From a checkpoint of a small mixture-of-experts model trained on Wikipedia: 204M parameters.
Below are experts of layer 7 (counted from 0) of a mixture-of-experts language model. Rows are named router (the router's row for the expert), gate (a neuron's input weights, with its number), up (a neuron's input weights, with its number) and show model dimensions 576-671. Each number is 128 + 32 x the weight over its row's rms, rounded and kept within 0 to 255. Numbers have three digits each.
After each expert's rows: "mostly gets" lists some tokens that are sent to it at least half of the time. This comes from a sample of Wikipedia text that the model never trained on.

# expert 1
router:177153144147210124069126124101156195118182110120081154165109134144064153118153112116130104134139083128092068099141122139142141108148071161108132138093098130104088128131088123128168112118188062091132158141130144180106087149124178124098129155122117135115110068130152097110130152160095103106
gate0:138141087072135161160132120109196119139087161092102125111142081136123109102087055054083051159071114135126124121138125127064089087082145121063148113160082088151103167083128106103143113081101170115152160113105095116175160211153105146079187100145156110110112107110111101045152154168133099192
up0:110088132111110077148062115122133186089124142190062119112175222151123097134102093101086145094119116212116100132107150102143093079088132092100109168095167121096129139114136087096157153132144136163085161081159168172102160069148110153136113066130134150070116157114171090068131073145117105135
gate1:129110091124091113141112128158121141220187137148103157099177132100142152185081172141160192115120120200087123125121116078108097110116134132123137116098104058169114147087152070122098109086095155126075116134101120174136174110087074081094116112113117122092139125106142155032157103139127106140
up1:204148152132159112168117119119130108199134110137148163156151109185134131161123137104104130128125174161113085102105082172121098091118093128133142098087061140142108172155149115147110106043165213083191183095236146143084133127128093138113160143138079142150134096168149089095106049082168098209
gate2:131157123142143137148078127168132154128118165164097128146169082084078132132103152128129103143161116094152116110194085122195110122103109142113184167106107089159146082089151135127151130157157118153149081103173152077135089149110128152164149116128094163142169145110104143042118125119178161088
up2:117074119164125115008111131119153143173179149139110151154081123129100146120123130104135091114135140121179171129134100122142138152075107127126177144109108099189099073152133148079119059116113084128162028107146139102119061133102170122114140130140116165143168116117133128070132096140175155084
gate3:208149163149106076153125085126098164114160121156096110191096164148111155076143093170127139139125067128099155128058144119099120115159116148117141179147124193107118135052132138246151080112126143097057130094082122050162085146095149194146112118163125100131160200192118152104117169131166159048
up3:162100104122064110113117133102143130115103133133083104189068155158152141120100103125087127139080115081160096151137149158126143149157118130104148156124113118141109142139136079125227145155146140133121156119151165052136083106161171139172143133105129130128097158127084145162109168105157119133
gate4:167095073091118114160177078144119117137036091064133099131144137145127158099162115137074094153129109149101181095149143158159119091162078186103065142152136121104122117121127150160159071155144141092059109174093093161142092102163171113162128126081111159150134158081104121119149097143113114060
up4:134098177095141119091106187130126166134114100131092066156218081115170114179091134194050115101187153099155155127181128111145122110105109139126123149089120099135121092161175174172140162129166161157147107133148104090118169132108172072116138132118158156125134129127201143090102159121198113134
gate5:145101112064153165137135118178092170126098098151172217089165103101083097172137122159125133064158162154096145124108102156055060126124102055071121151126122141187146119156116119159163148171096109119119174165117087132165146143057108073130122127104174104188143206172125140160145132145123135200
up5:095134141069155152170110151179106105118067094125188171137169131096150116163214075129069101128133115115126099134151133108097119162244120110157087186174153158207104118133133161131168103140120108157083151219108077102077091146120105164147137080134154159116129121147084115135145144202132128135
gate6:128101149133167113161115153076142141133134176147113105098130141148133145139164056149139117144136125107081107104159091103137073138092110200133174133142107138114114118152159161114073178115157146119133132147144174136141163140120165125099143125147163146087179146153129107130105101108102154095
up6:122150127084076104094127141118119168183132091142111151128128128096118078134126150124169124122117116093133181159125197125076101156158133075105111085175150138096178111124154117144170101101086135168125142127089088056116160117130086153134143135180126055137084105120162124169223161160150139105
gate7:137155163134246114194115078153131110189107145152111125179097079134147106132116115126141091106091136173109119137113145117105140145147097121137133101133132118158146122122092179159126161143134116129138133172223182149181105090139122132180143121089134097143058147150158121186116191104140091111
up7:127126160061123173113109071124182167157173148117123174106061177100138144124051127093152155152116129088124117124159072136119131139106072129101146111089174131127146148103089093112141161115129120157138127071135190163179151138117101144121090174122150119149103154150164126198127139158106128115
mostly gets: "%", "″", " States", " University", " km", "}"

# expert 4
router:157094126157150117036112106078096133145111116131144134145137175176123145079157147096098138075100130117089108071075089110137134116122139117118161141080130074082158153132092149181137126063117119114089147106158179104061123091112081102128086092071136161136177094119142146157144182202117120105
gate0:206060089098136097166167107160125123122130120144218139099166105152170143148130145133101121091175075123104172083077166084162187185157152152081155146170085099123199144169125123154195123097124116173174103132076126092141116075108194134142146148094137089155073132098109136137140147124117105209
up0:091117167103148076128123118096119135099112146150154118099136111114183171104169132147072182124111160109104105084167147113174159126121125159111116140103162134139204146129084126146124139133104115169105134169105109110111144091086163119102163107111174104148129106141141139150155159115122109177
gate1:142105130121109107154125136143135094121128096183127139156108145148207131053209129172099150137059114158101127106125101113143107117151160094176108037060153084143092115121140156161122056115140190138145140170138156152099105118091158099142132122135121157111118153070062167099131128129097108109
up1:068085134146147091176116138205111070128129115113134127159106132141098078159157175140102101153112121129088102135105151102152086146192162100165105112136148109150113089157122098142103161096158109145137113158196099050089079125142148086184106111120087145099076132082125151120043153112043137166
gate2:146089172095134154085097139089174105087124148117096190164123110196091137112094097072170143131108075090162137116156149127102098052175072087175153120160085182156117132136101138099073147092185134164106098130122161151159106087125108127140140119082071091149128126117162176113104117159129102177
up2:137203077139109166118109146126101157153151108163196180071135061101116148128097143153124149131145183100133125173087112104130109144055118117125119167116158200172124073156129144154113126118152153180114091134125110126181151135123080081099174116155112102141138112122141069117187107125074124111
gate3:117082127106094138076218148133134138108174111110131082114152088159178139078148060136152122138098131092061108172148103087097148119128129142097158142136117178157084102097172132136130177144071115189129130111162118146065089151115141105137093115123152135069126094129131143064125215169136144170
up3:157118117146120134152113123115139219186169106199147092153141142138042118182128117120090134154108067114119160082134142140089088120137122147142102148119143129103131170095095111128117129127154122196127091177083140120140161146077191192148130093104165158118123197125168091128095100114162151122
gate4:137119072129165055115133158157114121074170067119143202118154187117091146115112154116148121112142120130141137094132142126170162177128166137118096129134204074150091090103070131095121119125152141151164191161091170115139121171117149084119092154057155152114111135083128136106111121137143165101
up4:121117151101111092106161106136090125112161150100072100095111149120140100106138136140165181135072145063077161114146085128067101090137091101114153126168139120169138169091117135131054147121109196131166127165120232171126150114131131090165104117184122174145131120133196175151159146099125105165
gate5:127125160106109092115085083152091133106125076127151174065126163128105188141164128115126107111189093130160086196124128140137113146153107158128116160135087063107135107118124142184165115164171187133107108165083180130140068137100174148120128117124100115166167154132125090124123103107117114077
up5:132130180161082108133143106160107162099142136109161182092149083095114115100193206136145141105146114128110129119138167212167127175143106120125184085071180160137168146150105146105207128102137094099137097105110124143152110155129097159115068096140122157157173083122115109134152165158114093136
gate6:117130105135158141129166126136139158173154103116113192158123117209213147106124122070137193148136166135121171139101100089129141135124166130151086147088087157154138146111124102125152108180114173109162152163147101117080127132126101082127116112123106131190154121137180098108128100128115129103
up6:175131090092163102175133139122147200109175118067138151152109132106120118112191126142164195121173130118148113126102096110184134142112102110114169182169120092240100115118142141104170133099165170147087087111131110097125119126133208148168097140169133075113137111136103073190086156093093080135
gate7:171111106200198127168126165121122113101108115119183152177119094129088090060145163073140152113142166158136151144068087136114144146158093084118094114120097139096121109163155208140131169178159081191109214187155174132109100106149109167129166122197157163120159133118138139116160155075092122178
up7:071175126119116057111112103126109121135126195114103184074120140110154085184145122140143152110116113111164115111137166145133153085153132129205128097102109135188181101074088101145150086149124156114116051194158139124080152197114100111155119135098146060137112206132126171119110110128055138172
mostly gets: " re", " P", " St", " E", " De", " S"

# expert 6
router:137163168119159128068093133088169126123123083126176092174070143132110165104132120102100106179105131139112122137116126140142105069112065119083152161087109193142086061083115121089139108060155144135093177141156130139089102164116125120123086132128092145183118173118148117112156167133147114084
gate0:139094128104101127108158106163098170146128146090158140190131212100146108101129155231137160153096105142090110135198055133120142128103097171136084072163096152128119088070136110125136138133150097099132113168105166154118177063103124133125158073103149149194127144069091096142121156185188113103
up0:176130174126078118142197137138168136101084155154153144178171164161112131123129119096187145132154089098123151165144113143029088160119137154127084127114108116123169154115143094099163131090172113107128127195179119162109196065125170098089121090145135108157136128127140123106088120166152104122
gate1:122098137110159182110126176112119153101107084171181143168126108147111153117131116093097187128179105141136125104151163135164126161140150157119101112143119082161111160124132111116123160115119186107119109137147153090221065103209109161082139141108088129115180123120103114128147132125113180102
up1:149171149096075115115103149106092097142133103103101110127104158169098152109210126112125149136119106107108132138126167148023146072129098109117074141174119137107191107158140106071162188127082086091133114125122100113135136112118129138078146161094148127103021117085167169185112178164153144155
gate2:111156105125152092110181128103136135054141092130144145089106139115078123123135079144113066069135151131152105162167148120171125129158123139105124171196157126093159126156139171083080176176157097138074119076176108176127180153124124160148118150156164149117103153086088133106144147074143147139
up2:128168102162119174116124079152192163114104090124121129123140110137141096098087114043081114171055148141092138116165100085169176132141146145077121158171099121117104121116079148141133114126161165172049139184168136140131147121138179161088133063121103118155084216106081129074139131103076206076
gate3:011183141120157142124128149155132136102163107121151113095131085079164130081122107124129135129117179162079098089174110158130087109088154117107089126093107119133134138112078079108127089122125127146122125133117128131082137139121086096119116136117108074057076126146156130104104138144055098127
up3:093126145076097185194046120079132099170117049109160063138084175145109129134124070138147150073131144121122128089128170101160069117177148130102123092118162186124163152116105124101093077123145132128155076089127136106108166118182114179163089082148172146145157097113160142126129162117141153156
gate4:088095131178117130120110158102163135102111151128118146137072124146165107124124122129117122159132119145102080154113188128127138077093134096133110109135076078063134138155104166144140093145129133147154132147074165072095149119121168147103194127162180131086126114164158107103112163127110162099
up4:092167112125122139195120131077122105120128104112125195156114101150177107172144113101145093124150117120134102118116089120216158093090139163141147081104166093089198114109096105133144093158161159091081071129093118109079140159128175140082136119121136157101175124069124111130120120144137162099
gate5:137172100109129122140145161158177099110125144097150142152187155136063178156117197144120162134113089114082148115042142154147124109116107102158121157175137163090116088132148111177049158126141107135070162106114089161155102114112104135126172098164129103153105127036114149138192104148089091099
up5:101094114144070116172150141154106044167176095170086136145141101162139151119164146179137074143151141107134167065190144121157164119124099136165091142138145120161121125129123090105152155108107052122103152165114166112066135149175125146135108139067171109108099142077168141147077125140183117154
gate6:119101134118092121100164104122119101122144119088109165152162182126156080137168146155211153141156077073158136108139114090103157114166108094143124169155141098160157066119128099084063118195111187107133097107115174088106077134098158136133181166132075143120082121137122131047131116136131099121
up6:155111161113074141116132143105127141124161111152113226161162198173168057138192126177142148133136097111209112101171181072165172158124108098137136157145052124158153096181142152135053142131158131119090111096138218097128129119121185138099119201130149074109073116126143135132087090082095108102
gate7:136151156050115083140133133070108192139170154166105130138132151146106128083129091168097081141159118138119106127059156153094121136094105075117164158065155140105134104119089102103132109165131194125156166110132122113094194184154125105108192126113094128131101168125140070200085096132144123131
up7:087125116084138116148076144118118101113178129105115152159122128121149093071150157108149107177127137127108114134115111087086150076164176106166087157150139143072083140112094122164126081143112098114142094150152096090142145181174103164130132120077125100132137118167149185159163168101191136186
mostly gets: " John", " Ka", "ah", " Ko", "za", " George"

# expert 7
router:187159121136084110094108115108181146104100125157106135127169136122092137098189127121081142130167109130156090154127145118178090137143123161078132084136115106118127130147101178095117123071121145069108136142132121196038070139106190128109126096197143170181155087138126097114163162158130110101
gate0:088108134075088097148132136142116153100157164180126108135194155144110080118136131064075184156172151212183084140142184172119107170115185140141199084108099078175147103127112137163130129153126121111084175111097110134161101123090133168119098129190104109114148181054147136116185163099135064103
up0:130166085123147146110128179155176090160128134183131172074115109140078112117121163117101124173163125144220067158112122142173082168060085185163120142085144185100174137100151109149122188097109176133137099061170083087127072169123165181162124125092161158076157118128173116156145163118102145131
gate1:136136151159074141129178097169072155132091117107125097110111121092142103147116107189138130147117085131111119106181140082134167188114146133132167108136085106117145193109072133095157168186070130074139132094057173141137142120122056094040167119079064122163137072121081120110112081152109133148
up1:149141152152143122123189133152149150085091145107148167134133164093158127107154132217145106168123124097126093099137218091141136095143138147143151104157105167132168138179046179090161171157078152099099134096075151123190114125124066144115168128152025106167120088091100170160167087097161130114
gate2:157152137116119090096127091136140132110114194176157140122154126127184136095161117099113085141056138176180141093125120143129119150119106087126133132112102172170129121130141089189108084149094109111214061106135169085128138136138128133112142125158071114113111054132179159146208162120168101107
up2:096232140194102097192131150083147085098075093126086167157099119135097058148149126160112056138187149160092122089072153139090143127140088118134167137155125091101145117150153093138106145166104172138098106153086163084134096162154145118143130130128108091166128167188139088090216157169173145132
gate3:160122225119077095090200077157121115142108121084081157160107098134141105126180093148126085151107070129142060145083113105131176070098130144087140087113096103144124132086094044126144115172171126182138165163115198134106094111138088156138140144117175129134190115151147087133095078194163101151
up3:146156144140159165138094136151142108158137129068066144072156163099142143106078109135172098103173167158217084109121094109152106118132098099121161138108080071114123136096114142136130114134190069139108114147088147131203155095146145100141141119081163170069116136108174087140099119102181121160
gate4:083130133175089128141133102129172134206118074187141137181124115164183133067130134087100094111128115093162126139151121164133189157075145104151128148136158100140124068115112126124128143204115144141138120148187170125101135120100141153144124156095109119159157135110135123111109100131109119179
up4:082151091155147158082159132146140135105130090107127139151115141134163134136098103093141138132132133165084101115113150129190084124110147106111100126110070098081091136130203145118125144104058089105147144102166117192134172110130131151123061101099094138059112078116137107169113150130149115114
gate5:157154179147088079046117115093135114161103113091107148156145114111135130148044071158142161083152141171069209113104105159116160129160133100126146154094189159138169061071150154102130177139153128114071126099163110094108105134134182107141121081148119112129057145149170103155185109163110111143
up5:174117157215113099080168088102148084164128088133163136101103106119187074130109101189160140161175135186134140136136107188080138142155099099122137125095191140145106090088103155134089117176145109135134064112127119114137119132171185150121120118142116162085135135117149127107149094153075094112
gate6:095151132156149139102167126124139127100125048092134167138199160141126154052177155118113160194108050120098147110144127149182129125115113167093194109147093115123119134193129131152123138116118119118158104111074050163120140110133082121116141174145168100184151061160135133137159128146158126102
up6:082081141113110118176163163083147087115176130131142130111085139151076154071146160204150081143184135140033117152119116155125100083116124081122117102082098224131136134127105096097193146112137119124077114121095108157136143130137070154112120117142141138167129141171089131128117200114098143178
gate7:097171147136179145141125138164111082137142101152121110104104130174138142127088062090102145145105141099122108154099096139193154116161113190136176119157139170121135077085078184136120111132143129121104141116124164148123147080072199164132149082131112108073125121119136158086123143131137105136
up7:166182135138095122135056146152183155138102112129123139192154145189123100083108145102122128156141143136174159087151142178093129169129145139122167129157134152161117114134152165150178094145171126156135129095127103117116116141129116132127103111150138155125133131131111100144095149157117130107
mostly gets: " known", " such", " well", " used", " some", " found"

# expert 3
router:092166124106061096056132169141122199128188125105153110152119170131136126099181147097102092159161148120167158161074121131159070085107139151141094126074096101133095147134076142102107141039122143092148141151146092094127128111136145144133118113082125129117130066085054156126099225212070089107
gate0:197113165140155126143134087162102144128192139067067167112115122145110157143131117137102140085106084073128123104135118141153134113128096058166122193112136096140160137123093153104099110108115121096142116140120164151169133095141101085204078144131116110122163134132160140156124121064127080130
up0:151197162163188142161082086122114121105143118143182139152096094129131119134119185119128200103033147111115190178142131127096114069167110151130105097039207156083137154176136168123131158084115145124104173119162111146128142095116136120194158119056096152191111121116168150163102149112106093129
gate1:152129148148117088137080134091101076108127130138142137101106115106103093201113141070066099172184109091131098077135169091138114107150085206145121153107057148164120130154096143146128164105159087092102119102151119111208174186143152151135082151134137117103101110122139081111102119166125140092
up1:043109104123134150068105125140098135123098169146150108125157088163198140117095137111152171128139128091102155143117132150150098069085138089128111154117106071151160145160066058114122103114172143084147147154123176098099108132073101133109156129155169129139154152111132157098143133135146109083
gate2:132142118142100139173170158127130128118157125135126089107081124148063102117115111106185118139112182137128123212096090143161120162132163133106121105068107138140112098132056110068085139167097150155103140123101142117126098151147195098167141196119088114099164114085105129103124111104088100150
up2:098139112081157118114125114049066127117177114169045108128119069107133111182131105156144097194145127161093132164151101124150165117082122090139126122095141085180096194146100085106090166139123134157113153191111161135116090088077188110183103093146137074104158121072100126095125113121130110118
gate3:122095200161128107096150106149082125107115138126156119109152110110107148132143167141187144182133081157130134074126162116213104160150121047179130098154157096109134151140095095066095108118139075101124161120085157115082109147098181135152132137189130142113065104144182185130168127101125088139
up3:143158131105153190138145088128119087141139121120091089129063147180076106182124132143166146172167184102172180144120131130078110125010084132124136123132142146135122175090148094120151161174127103139087106152143120095119109107152131122111100156166109187099213120091162102155184164121154155125
gate4:143139195104097126148136143178124176125163162117157196078146193118073093062114158053132107132139115107165174185088133153113161121134164157139109100123086161129171096096070148138153108109121117113102136136131149179138106110128155151099134122133172183132071116173104116109177117132141116160
up4:127107079130145117120163146149072147023124096134150114137095077129171138137080171216125106130094109173057125145177137078132103105200161105119170137199165148103103176180168103192139152140108141116110092185112125073129144191099154180138089097140069054069237099121133087087106151141064082113
gate5:072114171140132115174125066187156143168098130105154115093162138103114087172148146118180076090168152159171116192163117182131104102081117148179137088205162102144163157122107153156147132126158120066124135122167158092134152114128123111140141143180131207122117104186160065123123139149138112206
up5:166155095168148154121155153076098133071112176158091104139130155113164120121099071151128201126129117133118175041130141132141137114204104125085150148126098181164138136169148089105154062116106137143151100170076107164116113133104131133094115139069125088168113116079102190142202120131180139042
gate6:128115132154160097160119097160077174151119095059107127058086134100167150081192130121128148127136119096106152134062074194126124081073100129054123140093089201091109139124106139133099152171110123110106111168068165206105135121141181108100125108114085144130118151137132140145142112114120147119
up6:135104125111141115122134134105139101144188127094111138146186142147105123150140121144104118124147158099151148165133151122133095171128133154174081107149173143180144109129169136089145128087107030073094137168129148144141054163106105107118097083070152146199175188128102124119080161111080120134
gate7:168127110106164120124149144136156148147135133123150127133116167139191145146167076169182166147112129144122125144100125112176163125050165139108165128124154172114155087123152101079135159179146173142134144112121132071115097098167130123134097172160174103126182127105121091102128130110100108086
up7:095129200132140080132128152135145058102181102138141102089101071115111132131123118087098084147120123093129124145134133117141112133154129134117166135114148163146060095101116140165163095121144156219089144105141100172134155132119079084134101112096139165168090127116073109133136117084129116135
mostly gets: "1", "9", "4", "8", "3", "7"

# expert 2
router:135178129139118134065106108095143126076144091176127129127081098145083095139141120103049184079141122114143140121108103109144100083145149156118109129130089033109150167089068154116110114126096152142155207121124093142077089108153130130107139152183140149148100155089126105136117185180107077095
gate0:098139083122170117149074101100150089048068124150102117161070131184146082072138144153060145090124114117088174117138103099114173158096139136133149158144151152159157158144067107135168085160097075140134134049133137148148159124179127149239160144161171116129102180097118171196134146110166115160
up0:109178156105086114165143063133132143081181155117123109112093102094088109120092176121110130147150179121121122154135201169117142072166066136127152135139092102141074140136089114136148097174081123078106075140093103152131150163074110096117097172209170184058119146149119080097137086149144135105
gate1:066162086112119085106129115126101096115151109153096171156138136122131116157110115120145116145099115093160144124126133088104197109127165132126104162108069150094128202165129122131091101125171118079167105159147119118122168117139110156131136079128160129156095071159106124119147163134117106079
up1:126126112157130102092106141118139111160080179062159152089187156130114126203055156095113105090111123137160168123139092138157157109085129153134137158132125066102127179114141098067127088115097114137069111136184078106147189103152119133142044172158159123146143116110130110138127129125124056078
gate2:094155152149136168133144147142178125140116090130093161184138146120224126108154145120117102145169086148195142151138103068084112167101094128136096095108102077216083136171162121174147158108059089127165122088115203120136123124145095141139105151098139097143115172141114174073107148119175094143
up2:100141072156130189105049087166130172139152071155161041187160137140137134167169129129092138124141119141149164205097152144159073122116117129109169149128166097099127107113130126101147157059118137109073132149111092135115102195073115185075079184112148162115161191136108064126158046078191065117
gate3:066132188174115153104169174078142082109106072103133121087086056099175130115121091145141114148075076057157146131086153086166174088151067163097160181136141137161144142103125084081151160128070114142125149129121174143122076180158083101166088141081133077093123101103143143106088202168082114174
up3:057144165126198120160100138079093115101131115158124145102084101126081142106162123104134177109092079167107156163161132175140102169207138075120091178150123174119135092070133121073142156160142190173192081158160140185155154157182112109083064119071121094169171119095085137190128072092186137148
gate4:104185154091092163178124155141172122127085079128122148149126125104091095121131151109145093121071133157190130101157040152159125113102133200155151136150075129112154134119092129147104210189130118139185113121154111113128104144109161147177185165150134124082091140170166108154116094140124121153
up4:097099167180102116151138125128092128128143116158181121141092127123148092079112137042076096116089144199095176175071103123056115120172161132104098159130107144079131169152081043111110108107152126167120098126142089127141102147106104099143116144182128151126151109164061127117130073142128103119
gate5:135164115182151142174130142122125085208172116177108096133100154123104144195172179103160118136190110111125170140122104075127118180126146175153125123176142091077130139048078082144062106100138120146156108132113130118126094083137127125081086152140173157094136085149111147133095127101077038126
up5:186159131184160151139136073102158188083096048106065155140104138134176105143103093155109094145150146150183130094149161102127129177118138200093108133148087163093165093154163094161108196164197110020114169148141114125191104155141124149096153156174128124125136188168110161138177151128167137128
gate6:101145114176150125107125182106118132096123125139114138193141094164109095129183124095162140111078093077154152185173112114138162231103155156125171085115143140096120112114126142130163115149126141088168083121146134141198112112127085133086109066114093119130202154077140108102095132125123107141
up6:092148107136174148164158097099128105129087103113187173103078165099118145139098151171093118126131107136115042142102165120164129126121082132125132136140152139118187160099109191136115140099125101174124109135161108084177163106116173165131125129146125100164186079094155102109117138178093112095
gate7:108138152147129098101095147089149115151113060136133130125170116121133171096129120102120107152149147106083070125102087102096151112154141150120153171082094147139140146062083147124125149100101121210119153145172137128140089134115182055182150110085127132182086179130130134161074111143125126113
up7:146125122113168136157130087162131087131191099102099130052137168098111053119139120204147161164123179081155120078132211112117077157135121050095115181118131143104119166135152128102159098122135179180189095111164092149096193121145132162135124179102141113136109084108117083109093145159117074141
mostly gets: " It", " film", " they", " series", " album", "ers"

# expert 0
router:126148145145138148096117160038142169135200111139107129153169112171208115099139123132090146143201144089127138142107132095133079069122119100115154167095138101086135201099112096150176122147105154090136169122172074076105109124119074086130142129135150153164157164140120093160125164141074122080
gate0:122113084134126151109151129091117134100141116177118165081157137144142093130091079061158131138117083081154146108158134190060143147113122056165171187122172107120097119086072146082142134102099179122081118102081091130153126133189116141188161137115145143109156126141102120069102111088089151153
up0:094126173087138125131129121169136033140158112174168139143116133176171140166132186094136147126125093094141091220104132114089109135062080128112138112092138148136072152131091171099167079141069159124167170091160148153158167115140158141187107112185086121149122081110114084119140076099144100136
gate1:115191077127063182123048121140150063133154075087128214105110025093167144094137137144144097087167162179140084093140130161114131153068165140159129118161124108165163160149098114139104159133106165163118245117165148158101143151104116091123100055168090099176150151118046159134166121111157149093
up1:069111120150120145114150198093153155134060182159188101161109140146089174147093197080125160153124066138142099186136112139140083099165129165188134149076115099076109083151099169114115115100094128130100045127107110149187124126089125132094109174070154150098118179132135114069127134144063108147
gate2:156140139117170146147140133171061123136123148161074141130147086180180075065150136111142067112187131069091081137105133111083139192129076087102135160157049120032138161082104118128141185057128092132090098143171139131101130106133133062155066138113143139129132100101162135147104081107151131088
up2:130106103190118121154109184125178140120156106086179160104191143116158114122134119099152079085134176143124109104144113134120140144137179102096115135175136148127140132140116078124139058151154146197155146107163123114133101197184071135131143091097127118189105138123118121173141122181139144114
gate3:179094091100174199122194154156120122124143143132139109072177153117132173092145147113132153188128061121117124154168110194126163193187152104121104072082135074129115151118090143090169136152129146159122136074127195113148135115112111123105167131138201075149203162121085138065178122185157121107
up3:093144106151118093162152139203114140168076095082096121126097137116149059089088084139136101104147142170140145084097114093160112115143106171122126120120076191145131154120106122103130074144114182151134132156078164109155099136142127094134133132106154099093135108120147151182041136082121156140
gate4:140178177126166109151102131161132122129135124141151164083156133092106173115113131120124174153154110123137160104096163146197155161078150085128110119147160127141167132123171166100168142154148131090149133131154118156152142096129119113163167107091142088127149167121203047107139154134073154100
up4:110180118150119132050114122077136136096142123157143115149160095118141108115179117109062075100134106124140110138140128115173118139124084142108164156182132192128082160109114181100154104137043134132130084148122041124118082180165204126136107141156166184126140137158171060151126067120061134169
gate5:171147086145155168137139139111083098118112108160066147109142138137168124111186206189136094178093064105144081125108155126192081147144137090054144145110081116143169137124154137143114111075054132165147136170162124151133141063176127100170142095120157136147236130125126144117143133105115111068
up5:087150071180172110101129103144100117206095155134152090121048113120087168136119068084132042157074149082109122042113067111098099114157122150139104128129119052139206179155180115089118199117141110166093147136116127118119134104142125118084153141166210132127083160117158109163088146100097150156
gate6:086154122161141090104135118089179102145091105139133191097157110083133098162074151185179096131113077112137131136154152130141153159147135149046153142202120102117123128087112089101083142119117111114124113173106091160113135138142114102102068167176199154177167150132191118131132135092151135134
up6:103138098089115191118132152110095162102180111090146081151130112160123120081069169165138099135112129113077186133199121093126100141128126129117129070172137170137095120127074130197130098157130116131079149147168111125141174108122136162202088079131182181154085118150140138177085065084130146153
gate7:176119154153048169123151121125155123199074162081120145129081108173175169130081131083143156144098093127152111110161165133084133100120131121171175075132154148149157185121166158121157176126120125105083143118176114158169174087178103143150148136121111142143128195130113175128114182080139091138
up7:066145172096086101135117111104110106089084156167148103126120140116115088093126104126191133157140177098136140112111063115133091137099211173133120128100087173102102151129145162159133135111151138120119129128137193114134182172095118122095180142145124155077150156142187151120098099124094085138
mostly gets: "\n", "---|---|---|---|", " ==", " American", " ===", " European"

# expert 5
router:109134084154130115228114150108086123133130074126163107152108095193118132065108186098081104127172135149153086134118085128194121143140110164118141109195104100144110083106087156135103188108155140184090182115179125142158128139131130114147123117143150152131175142102093133105164211235115091062
gate0:112125103144116109072161098129175155109180143133084111104127171165130116172068135163117129132156119124167140060131106117186119068134075114159159135111185146146122170149166060155133160086131082119153108116123090127108098084115135107138141145169123062114099126072127108128097155140149108129
up0:065110099085137126186117070111111082159073181154073135118112127070084164170172118143158132126101159082102142133140148085124089155151152183085104138162096107183144116059156157134116091113143160117120120118083168169123114110131095159145108095151024155151162169079138116185135101170083113098
gate1:133110084142099078181126119119106096103175183128122130105160116158153121146176107102139092149079158188158097113102108121096069127100143087116106121113141136111214087192070129099070114069089126081148107115137135123198145131114116122146153126160136117164174120160122078104151132107143113068
up1:158152135163124151122150146097122121168115085104107127161139186102095094132081146086145110106132146156128090194141120070094174152109163111122132100162112095140154071124165133129181089156110155070112084141128131143128098151162146122162087160109064121130119136108078142128143139147130141151
gate2:138159095118116099133178144104119135158122113117091101120177120116144142121137171189099148132164070172119127101105096124112114108135120143121114145098125108094148154125135106111108217148082158142136103140114128137126114160178136165142101220145163135105193133113145137106114135174152104178
up2:166177065153112140132115089170104154126132133110174097193090124111140087066155137138109157099184142121148092152109097129166199154121128165109172154165112105067105050122178124103115067158077120110106125106119150091066111082122081131135173122110145113130093132158086108084146111102119168154
gate3:139111136149131114149054132064108173138091087090105118060017105109116127096162170132078143104135108148105080163179139144128117095127145092127185141105085113093111168123127115101143148160098117042156090098117101119097114145092119136133106155128118150136129154079107131119131150084148131115
up3:137112148151161135155094084142172123231122110115164122122146127143101149126092075092092104087124139101152115156107120131110111168164082115096137126147107083192096159165143106173135195103091177131162122074095220130090100100136152134114133132118184143176116138118099179135169106102121140148
gate4:085168103108122115150139108158127092191098157113140112173114126138065096134115096089109115120157153143085150176141124147110090171093108159108177103141133111156135143036220096133155087130088093106147173128164140134178155094119155140047068079117146149157160080090174158171073137135095131100
up4:115082085107119152122154049134087074078184174126162140115116146059112098165134156040156153147123202141084132175170104083116102120153162115084139125184103106121111136098154159126159109159124114112110114128115095052149170165120129169122087158111107106125093114109124111101156126114140119121
gate5:124151141117119186195139114171122135111152118206135093124171136091137187157092063130137119151129095144119109061105079100146155142185161136100117128147135164132123098133110125123090149114119101157171139131110187175135132124165174170157119099139141152143137140138138178124109133116140095114
up5:144074199138101037118103035097118092099127110159142123140136097129127140066179162145154174129134209129125174127114136134139153128162115169165141117168186100055165128157168121021068173129109185136125142099151071171107140115122132102171146116120166166161114212096130145192127130132133108114
gate6:134097114078077150126142113159150149115116108146121103128143110130120122079095167128079090145217096168169181130171140098141163130152152100122148151075102117182062163102142113149136136124116077153098142109057115088186055213129114110108185152152164139147148158084117178096104115180048146104
up6:051110142113093103117066165137182175096078150144163118110119176122116098077050145133073096140155050143179131083145160080073109140155152101115093121127090117195109134129138145164124168078109123123095141116034156155174073130092107108093144131160169124122102186100124167068099152113091169128
gate7:124154196157147075166131075129122129094145125109117142072188122075173097115142106100122113177149141058068111152133092122126092104065126154118141115163158132140149094150131108128093137112090112161143099161169164153173095122116173117105112122162105174115115167060070144115102154097170169146
up7:158145095162123168140171096130163123109096141126119130162135146166171139150137090131176171158152158110138155118137105111073126107102131144123155072128072147138113097110107167171168149134210074106133185137120178095173060073097043133151154141066110116123178079145117164132189113110060130171
mostly gets: "|", " the", " The", ";", "The", "),"